Experts of a small language model: 7177 steps.
Below are experts of layer 10 (counted from 0) of a mixture-of-experts language model. Rows are named router (the router's row for the expert) and show model dimensions 288-383. Each number is 500 + 25 x the weight over its row's rms, rounded and kept within 0 to 999. Numbers have three digits each.
After each expert's rows: a language model's description of what the expert responds to. This comes from a sample of Wikipedia text that the model never trained on.

# expert 25
router:494493506511493476500483500485532500532539519500527488523509466538478523522490516507506525489472504490489494497481541450491522499536500475496509525500475476515524521524505519531526512520532508537484475498531499510504508506503499531527471500552494454521492470544489568483493481478513495524
What it handles: Place and surname beginnings. Opening pieces of English place names and surnames, often US towns, such as Sal-em, Har-lingen, Oklah-oma, Hay-es, Col, Dun.

# expert 27
router:484484499519497445528491514558472485504463521487474463503458491491476463482525516500495466500505514467507500563519493517497520529508517482510551470511520506534483503518468498469501502524494467499524533499514495483466506514452466481486482512473461473521512506503494465485478510533478545553
What it handles: Numbers in coordinates and figures. Digit groups inside long numbers, such as coordinate decimals, ISBNs, statistics, prices and table numeric cells.

# expert 17
router:479493536471474517490473450466527465491516443487524486493460496533514526471496475509475512481520478516505467498511503499549474556464458484552510530495468530508535501555540506527484496492448483487536543489511494508476576510511536512481480489527507527488479484512534521489535482482533476485
What it handles: Conjunctions and subjects. Clause-starting and, but, or, who and subject pronouns or surnames just before the verb in biographies, e.g. He, she, Allis, Radford.

# expert 16
router:453513470511501493468497481493512494513495478482495536518486528523513511455489524477514522509458505484497481478485496477505552499500528528519478506453465528498501494456543517496464526423459496469480506559529498501523509494506553498520529530473509493515496492503472489479535498523508466508
What it handles: Personal first names. Common English given names and pieces of unusual first names before a surname, such as John, George, William, Jad-in, Rox-ann, Dys-in.

# expert 28
router:451508491548475501509522514483494482517491456506513504459496505507530512472513481496527463516518492521506486534506473512545469479504497495478519506530521462450539503537427495506493447506537562489515512530497520505491497537527489491522492496525495529450520504528485461452480499497466476441
What it handles: Mid-word suffix pieces. Inner or final pieces of common Latinate English words, such as -tion, -ation, -sion, reinv-en-tion, inst-ant-ly, disman-t-led.

# expert 23
router:487495511488539458512487523500468497474457538496503504457507483498507516545518493515479523504486513503469488529513501552509442498531471424442496517457488498558515490494476465504516497516524507473496476530474502504462501516500513511473493485501527473523532522501512489549477480510533517532
What it handles: Determiners before nouns. Articles, possessives and prenominal adjectives opening a noun phrase, such as the, a, his, their, this, largest, original.

# expert 11
router:458491497435515516507487479465491450489535512477503484540457493494478517483488474468485506527474523481472498504484545466535437507496507490465468478505500447517473497487447481485506462504512501508496476497519493518487501497502521489500498508498513492493512551506523539466495507554497471498
What it handles: Quantifiers and modifiers. Quantity words and noun modifiers before a plural noun, such as many, several, these, two, all, foreign, medical.

# expert 1
router:475533518456512498526525512512501523508487490522479510541497526455499483506437482516495530493510512482464542461502447448502472508515505482545482525486535460490527463446484496525485523472500507504464503507524452492545506499463501511462500522456525502500490514487445501527489464466516463467
What it handles: Institution name endings. Final words or endings of institution and place names, such as University, Museum, Institute, or foreign endings like Universit-à, Recher-ches, Bær-ums.

# expert 22
router:522464459544491505474505506459495502492486508476541495502492490495516521514540518521487507478525455494514495516515498514479529495474497539528495506517463534481473558527479507502491488497453519471535489486489536530463507499535495513478554464489510498513495468505508505532538535484492480497
What it handles: Verbs and auxiliaries. Infinitive to, modal and auxiliary verbs, and subject pronouns in narrative prose, such as would, may, could, to have, it, you.

# expert 7
router:480528481474502542481503513496510522457489505474517522490486469487498460503487496520511472513484516517507469524490548480501524500483470465462517510522444511504469479528541520537560452454513520522488488532529501468523550500531491515493489514512503501492518475536506487488543518495516508511
What it handles: Foreign name fragments. Middle pieces of non-English personal names, often South Asian, Slavic or African, such as Pah-lav-i, Makh-ij-a, Kih-ang-ire, with diacritics š, č, ş.

# expert 24
router:514492482511487512545473485521476513511500497509508477456508492469547468461500455464507511470496468498496486457496482474494447562501479504444509472483487501458514458478483477488494470506547495505548520444490471465487498521516501516524499440517486496501503506476465485461517532469474519522
What it handles: Dates and months. Month names, day numbers and final year digits in dates, such as born December 15, 1946, 14 September, May 22.

# expert 5
router:514526444534492511462479544482515504549492476503503496534522549491500548498450530525529491489501475508516539480486491505450529485513520451521497520531510505523534505504488522488491554482468485495512463465495506519509554466455494486509477502565495460519430517506454462502498463498499555482
What it handles: List-item commas. Commas and parentheses after a noun in descriptive lists, especially architectural descriptions, taxonomy and affiliation lists, e.g. cornices, quoins.

# expert 20
router:486494534500551493469486504472478510504526490531493530457483502502487489533506441513518492519503538498524521447457511542535483496487468479465480503529543481529510516528526478492486533502547494488499467515499515481500545483475484529560533522481494513499525493490511472519475500501514553454
What it handles: Mid-word fragments. Inner word pieces of rare names and Latin taxonomic terms, often after a capital, e.g. oph, unn, itch, ier in species lists.

# expert 18
router:531496490514483517528538477548495537535512523503542464508495450474486488489514483526496510494508516502511490527517532509530470508503490494480496482496509574524492487456547516470538489461522496493504469480463485514497502480479466468482511508445476494497532532494438505507498466551485479505
What it handles: Census and election statistics. Tokens in population, area and election-result text, such as The following census, sq mi, km, Votes, Turnout, Swing.

# expert 14
router:527556532502485512542539495556457559511496482521455507492458539472489483482441497489500494466514510454503485500537528498459426470535535517488469489470481478476478499456477462528488500468545463530515471462508492521512461523436470510498488547477524496527483543476496508507495491544526478541
What it handles: Numbers in tables. Numerals in tables, scores, dates and statistics, often between pipes or after dashes, e.g. 30 Nov, 17–16, 52.

# expert 13
router:475465555462464500509521516502517453472486509490496488491526440479500522461532502483502508500511506441543495504500459489541516487545506545486471476503539497508507494473548473526483499492493501487499526461504480504543492517531510504500503504451521479530518537537451508493480474487501498505
What it handles: Sports and event context. The word the and capitalized modifiers before competitions, leagues and institutions in sports texts, such as the European Championships, World Championship, National, Olympic.

# expert 29
router:531460547508495553484473494503489496501500491504472544518515514493477561468485460497487478490471494458473476483486505484512468507505498519499474510516486482488484461518491528503490459517495515504491483512445464491520524493495522462536481537497436506538494463486480504547515510518545518475
What it handles: Structural line starts. Line breaks, list dashes, section == marks and table pipes starting infobox fields, headings or table rows, plus United, See, Personal.

# expert 19
router:544500485509451475503481509556457470485469519483474510506492558522457496484473537497478469553469482513512512535541473469526570509493453525499494519518538508484476534535468479496476496514456507498503499538513538477508453478513516483501516491497530503468511476474539469501513523482509530512
What it handles: Punctuation within text. Periods ending sentences, hyphens in compounds, apostrophes in possessives and slashes, such as whip's, hodge-podge, oasis-city, Mullen.

# expert 30
router:513492507521515507512532481546493532513510486482461482493479527493501522501520497478511498474511509512506515464475494518490481524512549483487473487533514507516496466479490450479516538530484509541474522482529506487493498519478455498525482521525504505504555527476500539499476519498521498516
What it handles: Empty table cells and brackets. Pipes separating empty or sparse table cells, plus opening parentheses and semicolons in lists, such as (R), (on loan.

# expert 10
router:478491482517510513488495511470513481522493540510493496524508501470503539526545475486543498509501510539474505502478460498485532464501491498442541510543516485497460504503488526468494530537554549540473506544457517478472529442449457463488511520478486542509490507511474435504479475485507535473
What it handles: Word-initial name pieces. First pieces of foreign or Latin-like names and words, often in species or biography lists, such as Mar-ge, Kar-olinska, V-sev-olod, Cypr, Stef.

# expert 31
router:485526505497461469466505485464492531475485494522507481510522481524502549529524537473450491506479482502509535501537436487497446464529536515508497514480501494516476484485511527456508521504518486506498534463523515480478487467529522508511519452507492511494473534448509481496519489545535451477
What it handles: Line and section structure. Line breaks, table pipes, list dashes and heading markers opening new lines or sections, such as ===, | Round, - Born, Coordinates.

# expert 4
router:544478502502496493530481482497510502494497545488507463492515543533484504502535525481507476502481536496484553494490537484485508477483491481508508472465534534542508530477506462512537473514478493503466482479511445523535521512487472502495515489543534505498459461516505514525521559492478501494
What it handles: Scores, years, table numbers. Digits and dashes in scores, years and stats tables, such as the dash in 2–1 or 6–3, year pieces 199, 201, and table cell counts.

# expert 15
router:543509504481469489510517510501545494495486528455512510488503511505464467487518540442493504476513499496482468493483494507492504498482541485514498502497501522479545472479498506500500515527498471541483507473507523513505552494537515545531471466470506519459532499481547516482524546479529488525
What it handles: Capital letters in acronyms. Single capital letters beginning names, initials or acronyms, such as B in NBPA, R. in R. D. Chant, J(ubo).

# expert 12
router:540516523492502450488491459530501471471470480484509508515563457499535444507484488538487512489504509519465499510510496450489517541480488571552471499499470484504478503494514521483470513479509506511522482449473510488498476478497452561516478515528525469488537460496521525476480538429471532469
What it handles: List and heading structure. Table pipes, closing parentheses, heading markers ===, semicolons and list-ending words like classification, positions, located, named.

# expert 8
router:483497488479468488478503460478530521489525475530469483496531545556522504542475507496463467513494474523469519495477474485473558515469549523516473517530505524486489546493527543502504491454521456505501532504477501476474481527480523500516502485476461518499496484517499501513486556534499471431
What it handles: Label separators, name lead-ins. Tokens just before a name or value in infobox fields and lists, such as Producer: colons, table pipes, list dashes, of, by, Sir, USA.

# expert 0
router:474517495475481494507513495502504512461497483513531496502547481481497471495514506538504487534480507483539517504508480513484433522523516466487471486554497449467517481544513511534497461470515489470478521495485484505524557484490510495496500521513528484490535529492523533505508476482480547527
What it handles: Word-final suffix pieces. Closing pieces of words and whole names before punctuation, such as -ing, -es, -ers, England, York, University.

# expert 2
router:511482471515500520481447517468585493524497476565479467449534510491492504499467510509459526498510471525536508488515543516471473516511505480507558485520484558509504487540475506504505489559504500477470518545508536504467505493523520482465504451499498523540446478504469524465505493538480495497
What it handles: Clause-linking verbs, conjunctions. Sentence-level connectors and linking verbs in narrative prose, mostly periods, commas, and was, as, when, became, because, been.

# expert 21
router:468489520553555493511481493473493496512536485526518532496483489495514437528511515534487546516534465573512493485504501514491516480511541533478515500455486478476463483539525502503470492509476467476536559500529516458485442500515529500453519433491463499501478499510495462519483493523484519501
What it handles: Prepositions starting phrases. Prepositions opening noun phrases, mostly in, of, for, on, at, during, often sentence-initial like In the 1650s.

# expert 26
router:514516510466526516506478446487476497458528505466491507481529477511562450514484512500467510501530498494475471457530525520498443518465496520522491490466461490498483528444546529481485483482493503433517487513488481541511496506514488496458530511505464549480495498497550506497540476476455535521
What it handles: Main verbs and objects. Past-tense action verbs and their objects or particles after a subject or auxiliary, e.g. began, moved, returned, him, them, out.

# expert 6
router:501503487521535498528507529506466524474487533468502466494477508522504464518520529463548548522514455496514533496517500494477510537479488518524524484515502549470510494511496496511563520505553451522502549495524461480509463473494446514493490532534516488464492535471516505511501478515470494544
What it handles: Line breaks and year prefixes. Line breaks, table pipes and three-digit year starts like 201, 199, 197 in date ranges, career lists and tracklists.

# expert 3
router:474538532482526442556539526489495538517499473552485504535505515523514487506449476515506515507515515508453496505498482496514461457546466507553525473479503470536522522472487488514476525477528524526461505494451487488518478522511516467454497548492507482506460492514491522493481480489473464519
What it handles: Nouns and pronouns before verbs. Head nouns after the or a, and pronouns like it, which, that, just before a verb or of: film, song, monument, score.

# expert 9
router:508509511474510510483535526499498482544507526544498493532525514512485539477490530502526501492530534509513504552476479551472519468498480525502500477521513524505489518487483496494526517528469502484510492498484524533512537542487564494512474492487548471478550522442507508534455509461468494517
What it handles: Word-initial fragments. First pieces of common words split by the tokenizer, often after the or a, such as st(ainless), de(activation), cre(eks), sculp(tures).